Below are experts of layer 2 (counted from 0) of a mixture-of-experts language model. Rows are named router (the router's row for the expert), gate (a neuron's input weights, with its number), up (a neuron's input weights, with its number) and show model dimensions 224-335. Each number is 500 + 25 x the weight over its row's rms, rounded and kept within 0 to 999. Numbers have three digits each.
Before each expert's rows: a language model's description of what the expert responds to; "gets" lists some tokens that make up at least twice as much of what it gets as of all text. This comes from a sample of Wikipedia text that the model never trained on. Tokens count by the router's weight.

# expert 3
Description: Table cells, comparatives. Table pipes, line breaks and digits in infobox lists and tables, plus comparative and quantity words like more, less, following, every.
gets: "2", "|", "1", "7", "5", "9"
router:463498496573503510490483489474521507528482484477464501481474472474516506551510476477506518520513544528486481507506478508479525480534531532499518522512517478461519492506472512490536464527492487490511507483513527472518548530550502475486506534487503531503501501553419527469520547487429519437480511470536495532522519484459522452535546520486
gate0:476505486501511479508522512507504523462489476494509501505524512478475448506505496518482502554485559520458464518513496516493494513518511474509549487502495526515534503487489461484522493512468520470478508522506507472509518515496470475502526518495523527469549545465556491478437513499501481464509479525485500505509493535493492494493538476518
up0:489508517483502488514510531507512481452482499476511508477538497530475478494517503527470492549471492520467458525529504520511501483519524504526535490465466463480548509456493456507494491515475511457459497520503519480522501490471486495500497490454572516452564505514517507501502508528490463454512489476495522507522486513508511522500520517513
gate1:441476500491458522516510481511462463498509516494490518507472499462507474496513469496517495485502502498513498527512477464473531554507470516550503494499534504499522537543485509522510486509465512505519504511487470502492462497508488489414479497504451570470494486515492520496508551444501501455535466464512474492513484469501544489501505530457
up1:497522501493478463526474536501435485494515533503487492519502500453477501501459488473530479525499441522517523499526488459500507526504504527568498502495522507515509513541485498504515471485515512513505513516471483522470490496543486504409532491482449562489499505505500503481528557497525486498535498480489490476476480525513525514475487535454
gate2:483510511478485486525483509481496495476505540469530496503504469526498529514520524515508490568543468503483501520504516477482518496521505507512509485500496531511532530492501498524525525477497511505488487504508518516538521446553461525478485490498484447489489547532521499521451478505507561495425507482489485478537447477478479505495474482486
up2:488507519513512503493475494533478498513485525504528512490493459479481510459489523503559489549516460509536492537538528467528522494512524495532481477502461526467532487515498490485472513502488499497497515518462491466470530460517505490491504484478509492502499558490489511527436487494494495507482490483484470463566509531504508503502486482514
gate3:471495520500475528509516484552456516458495457524495511482495504510528514511492506534472465512492494477525458506501554502510522478509493494488548569521538511489550477499510443490497497508506481479501510493509462534502520469466510513459518529463487488476509517500492526478467567475482516491495491479464520515542458534464472487484492479479
up3:448541539494465539506519500543468497486482503510527520486485461547504503486486498492528477524503495486533482529507542480486498451497493495484536560520504483495514499469528476471511515525491484484518538488473466495444512477461504515476508519460492493454493498489485526464452575494460505508495478528480477514502474542464480508473476486508
gate4:501493497455535507490447471507468508501503518489518455514523478488516467502480485522527543510593460447511471515523497483466493483516472572488504507497484531509498532531526498542510513524480500448495493518462502518511513476509490458504486484501490533510506509510512490496496479529539504519530494490461504517520473464540475540450461533487
up4:485505500488527522464518489503514541509485523471539478561526539469512510517479505506497499501530485458530473488545471492446514485532512498470508496495441506498513483513564519505511523475497484472518492469489470503490512498507513482498517481501479533515518512513459507506453486512502475539477500455471500524503470534507430547493493499481
gate5:499493530423488507514568488508504461476503479502522491478546498491484517514496516491487537507526515491494502502510487444459462500489476479504528512539506520533526483464503502443510522495480503465502518503499521479504519466525516516474509504492496504541529483530436481488474506537510526514511469477542476532495475519503524499547480500525
up5:520458515452483468513532461520546487490534514450503473485486463493507515528520509503511527510518551444513494528509506506492465507496488474515492515505496519518501528484519510483494485490457537464492492515497502484555466496513498491494479498484495478559475489486494478527455479518514502525514493478526465492496484529494493517519503524476
gate6:502497505496509494463508495492533498464521505534503495487502565491511509510500457502500483512539520506472484495483464479486482465485531514452501514496500494472521485508540525483489478506522489508499503479479466469502522500482453488547459478487490520465499484557528443488519484467501508530484481494476471473499468476487482492504479526492
up6:490513480494505485499520475466526509470487511507527502479517544499511495495486462513522522472483533508490535499487458505476483455499472521465537508485517486469478510513529530481518507546504489511482497510487488509508497494491495477587516477472454469498483506548466490516489477486509491523491461522476497505485509482482490446489474559465
gate7:504543481510495551506502517508515500461486560496457551550543511471540529511505515525549501574495454507477469568514465528498477508509502536507520525477508483504499501527483479509532482529507506503495481495496499450452517552483543480579536498530474484506493466528496512508495526463507554511475494516495479518507511487479480516478485487508
up7:540520491502497506504539508502487503500496584478473525469534507475498530494515478505565498520518450540446466520487461504495505528475565503447522509476475501474476523519502485497528500489482525481522475471463502471487466508505557484508515482533484508502515489546546498495480493507537502546499490493519504515505500475496464532510506508513
gate8:500553488500482519509495491470505472490532502501472442510502516507509524503499507546523514527474499511441488478505481518471518475527500496498428496504536498505514502520533448535541499508500505509457495518528497480506532522498523528466460521542472475533482485493524512490483519514498504471518501488548482519508479505465526482527493513451
up8:476524495498508512513474522515490534512492513503479471513504502480512497535496501516547506508478524510495480450499501498481502514532497493472484449522529487493489524528519481530522539524535472491529504486511498503527497536536528546496491514534478513498498520486531489469491493519523488471525478449563481473490532470521534491504469492478

# expert 7
Description: Directions and statistics digits. Compass and region adjectives such as South, North, Central, European, plus digits 2–4 in coordinates, scores and statistics tables.
gets: "4", "3", " on", "2", " as", "8"
router:470527537542522520529451486506533528543505485488493521540488477503539501529525487463504512503544501533509509483509463544522494489531489495517500522459531525452533492525517493500488516493503482533513503462481505505514518466571473503470513508501484470518518492523416483492497500478492504443495515506526483568502493530516511470505511488484
gate0:496502463525526486485488526489512454509541516477477469513517510497522499473508549530531492516452486466509486476509471495461487482500517536495497508505535522468479501530474484523435490503487506529508535452500536521499499481496500495472499475562490486486495510510506512483528502529518517460516495535522502479492480499491505485482490528482
up0:510481513498512508469511513467471467456533508461507504497476487530554449520506532505482484504472518500500508457460432513507465471479491494485520502490472498477533481557500513517474491530501477523535478514492486484475471544489452466460556507508517464508506513497496494465518505527500518488508511511503475477492469487480477501498469507519
gate1:482502501475466482539511499478493449481473502505537510490481519533513482473462512477526505542477510526497520481484518496521525511510539476526546497545530505512496533442512494510507494530513495451477489506482533472481507491484501492502533452473547491488496488516480522509513474484516515570534486488494493465480446490496483516501480494470
up1:518473520477477476488509487508497507458535446472523509500510526504545492487496509521520474479452468502531533465503519552538558516500472493515530511540485509534549534475547495542533530515466445493497460492517479510489534468548530512496514460493540482495506492549514516545497470458506490556514533492461485525475446479460493494494474472508
gate2:473500524480506483482496490464509483473494533522507501531504530492530428471534535506477492519520515465484481570458518464534525483513486514502476470512491479486544480509459531495457544481501498511505533517498500497485494491507516510505512543532513507499455460474486487460497482480530492516495542504491512490522504483480498476496522489523
up2:480506511498464508462475465459464469461437510536473519495476535522443432500507539497518511509472531482496467514528500458534486482485532503489502492526534542522524487499489503477478495476510503490492474471495509500483490486455505524464483533489520494495485513501522468503510462516521498544517516488524492474479511474458511461520564547535
gate3:504479493473496530487518525507466470566542493524502528487509476490485494449498515499473460523521478523537500477454486473513481487507488477504484466514488544546504484513509490490511480497493467483463501546529484465499511512502490496529525488517529523510520519489530473491551487495488470504495475499502498501508497491504519522516482524535
up3:474501519519478501517535497530499496536551484497484508468511476502460478507464519503484512534508513507493493487506501497491465468535445493485496450502494541552511494488520508490513482483507480527452518542493481478487504518477505526569504532526486520496516517514516501464538494515423479533522490501485508535503486505505555523497468552497
gate4:496511484532526501533469517497529488489526527443486526480493482462500494483472527469496457511475568489493551488523508525495510540489507479513479488531518495503500522473573520447498503512459530511507483505515515538517451538474524515491509470535478498516484469497495487489473484485500508494466503455541498539506513438510473506485467535489
up4:468519534549502492453469553527516491494535545473487526486498502489478500484538512487488481472486539490493456511512553503524489541474493500500523513540528488494507518489552539498503498489467536467500512524513536513520455505469554511495486509505495525488492490500476547488482511474481535506510518470559487551529506473508502494521448511459
gate5:472485486440499454509507534539487514500465481470527499494518506486513514491481470456545479499472469474487506462513540516496499495462535489524481521538501489546548479495488529504504496481476497514521470605483507519467495524468464502529522455479502493520544504489486489455474494461498513511494484491510515499501482513488475525497494490493
up5:479488510490524473498516527528485492489466479475529507510532556511515541464487453464513491505487508501483492510533491469502511480482529505503504498528483542520540510515493497506479506529490496551542493553482525498492521552465465506507507473485496471545542484496499486476477531474498527491494481489480531474496500491465490545518494516499
gate6:512485473469513501504482513530532503517488496504493455486513523525515507517483529510488477482534475519493510471470503560472528497521518448518516510501496533490507528444534521514520505539492542504519483489533514476445498500554539465484535517503459479513487495493487490493503514458520466502501498505505476482491478477437446480457482457503
up6:511510493495505512500517506530498511497480476475466454472536535508505507527465543491495520483518470490522510491507474523474497531510507469527484545502490534460524508469498553515528522496511537503516471510574533496474492464535537490479532507523499517504464511513505487496523477489490496527537494466489484497490475482448489459504538460453
gate7:480508497474488519535487494514475520485526473478540506508483462486520469543501477481502470438529473497485471479510502473529499477494452509486493511542524493500509486482526507509511474555503536507600508529482512494511481524500482522442544472475510476508488530501476495519495486524478491511510488484468490490500496490534508480517534480474
up7:509492530465481505537527472491438511459509478504524475486493465492548451480493448482522495471505439505507459457536519448503520474473456488498483516536510477523522477443514504520521471534525520507556528546488498495511491523477499519467486493507496500489471514504463505467495501536488478503487497470459491505498488511515482467539517513489
gate8:509548485512496510488481451511501491476488529513496492525486502446526516554518542505535494497495491506476534518446513452473508493509485493517493547504489491446497469483492506479470490497487451486487491498531508522537457508506506470488454493521448504501509531484481525525475428476476451491469477491464505529485438471540494493470507521432
up8:510516526506481504485467501524481481490491523506488506491507487523516514523507514486516506500502501480502556492440497499495517471457499487519527527475521499517532461499489510469490541535490475491527512462484519540534505535519504454551444501507496523455533458477520530524496492471500486527490473483460481483493462489540496498441497491441

# expert 15
Description: Quotes, prepositions, suffixes. Opening quote marks, prepositions to, in, of, digits 0 and 2 in numbers, and word-ending pieces such as -able, -ish, -er.
gets: " \"", "2", "0", " to", "7", " ("
router:486485519551529509527454479484510499543488461496498509489483446530515491539486481488490536502515497548518520472479471537512492497539524531458451474463531534474515472536480520494512503537521472544489561462496464476480520542542503474474520505487494533507497488514440477489529540504476543453486495506492482521529502487516504500492511521506
gate0:514515479494514486518477497522464490528529452538505522485509469485502500480494499507519493455461546499567521461515539568509498496494484486496509530518480476429456560520495481480510477542496505475503484466542496496488507498504563460475488534550546466511492479526532483472477512496446496486503471515546495465528495492481510467521497481460
up0:490479492505515494500501515532429504518515481539495500471482472521541474509482494480468483469464549471557494482559520510511480485478511471486498533470457499446496562502507511474503483557512503542550487494518516534524499485482535485496467523489507473520496453522515479468496528493491524496459514488516506495478499485489500476508546504474
gate1:521476498473511487473490522477485499495492480487478496417514503486536509504544500480520479493490466534480474481480497491454481444507515466480509473465473517511512488447507445522523519548535489515458500504522491507506476513507485458481447505490469529492516474485468540479541486483520487509446475485580507459475521475510506493509505510474
up1:518494504476496451477467493500487504479487511476480540493514500479552498492487489496537489497506520522494491479455497476514552512543492491478486512480497500522517524432528480506507493493481524500484456495472524505530498487513482484488499529542517503513500510495476475513551471497469442490480485507522504440482504485536496516524520482480
gate2:518496541486537523520479450495546521481491476496485552503473483502509470450494530498497491493531470524493542494484531507494517523524540459485508478476490528526528521481493487453519510488520510492482492506500547489508482537511449498536513480475499516539514514535507536500499478485444488479497493466541510487491448487517509533459495503477
up2:493502514468504479525495476489499511505479476506468493440505470495472517511459535508519540533501539501464488498496510510503527497522511458475471453466514495527573498460505510455493509512466498505539488474482501523517478518472480485504454465482492545540473519555457510505491504503452491481511485470466513483538481480510508537544469518495
gate3:517511479493469488524405502506496485481532561504520483477488516480509508498480501531490522514438531485523476517447499460546531511475511478477471491508546517522525518544506510496458517526475480518483583527476541536511498517505504439472469535522500451528523483505515485510520532459479471502481506495525479503509451497504496504488545518442
up3:546490471521475483484479471516542492516464471484531509468520475520472507493493505484501487544443536499523485483503494467520524518493494467492491506493538493519484521464469524509492501553466507511493554504525500511513524489527529444482485530522483530546506497494513442500547497489501468522466562495509489514506468505536512509490549518520
gate4:522498500492514493476498493517515482512500475473479484540503489513475491505491498521500490521495495459511548484497479494541449482536506501496464517447533475538505520537482481504539478498477471468503487483457498511505474482471495488454536527523444491524527503516522512476481510487498531477506497477487543509467512498495495478498504478519
up4:547500499501479518529504499496523517526523505454459491497500496524482491513517497496498503479538474454489482482477480499487496461514518521505501486497554509530494516527499525504515486490484469483532480500455498530518487478474481486468497491504498485481497530500508513540505507461478515482471498471481524480536536502497501483497497488533
gate5:539501526458496475490483502491507513492505444509491545463545465497521502495506522485474501505492464463522525502495484514449495529493482496483512512516478512521521498523487484497538473494490470506506509519499462523525470527469501437478503498495476485469522481487484483459525515506515479508522518491526481465484508523504468520519462471490
up5:524491516459496457485528519506503498484524472501517528440540477509513509461503525508485492509483478451487498517513477476445506540475466504500515535520489503516502472529503505468498469499496457476495532496482462552526457535517508422480499508502499506477492425478465522477514502529481475516507514513518510462488498491512469532542484490511
gate6:498492514465518496498492495505470485473522568498489489501481489505502487487492494500495460491420532490508517508502475519533525534519506481539495482487504506533542494445472518490469513514496523525455494536506533494507466479541503504479504511489554510493489483447454508480499436531542509479512471527535506493510530533466520456542520500485
up6:509491548482516522534502475517494487483503492517509484498492453512479489496491500494538493489477518491534472546504508529519494515528521517543510464500470514500461474478439545528514541496517484524465475497458544481507512514520535459507516497509490523485533447507496495483501525564546465497502480499533461502490487511460521435486496507526
gate7:513491492549488475495464480528531503500529457545505534568475528468484570504506529486453509488486462502519489525490488510516471527486459479486527523540510502541494470508498512517490520474526522524526502496506472514502499506510511479529484505480526518458460470487505492501492503463492513451535495518507526518459519490512516526529484495514
up7:489487531510521492484478475524528455482513507525512515516503447504504486527498503483461517484483580462498486501433515522491489533442474484498503520515530500469473518472510502548524483463490488497482510403496462497557525455453499510529512506518478478555504514505502501503487451531489489444480521450509523481500484490482503470531476519473
gate8:485493488427529492464492525514506519503523525517495504493548557526465575537489497499455447526472477509539510517484511511546475479505502547519524457526480495506521510473518480526508456493492475517529470512471505530479521487507488466487520507544534481495516467495552465516513479491475502461491501490540522506486508489474499518461483537501
up8:521519506448513527474506510531474463482523500495514523531561492488491544522514500538467473530498495522543488481500529510537483528496483525505488437540476493475548513491494466528510411527467464523467513474541490515449511470495523494508495512522551499461477491466541495474516489494500491479477497487530537509449471515488502526454480509500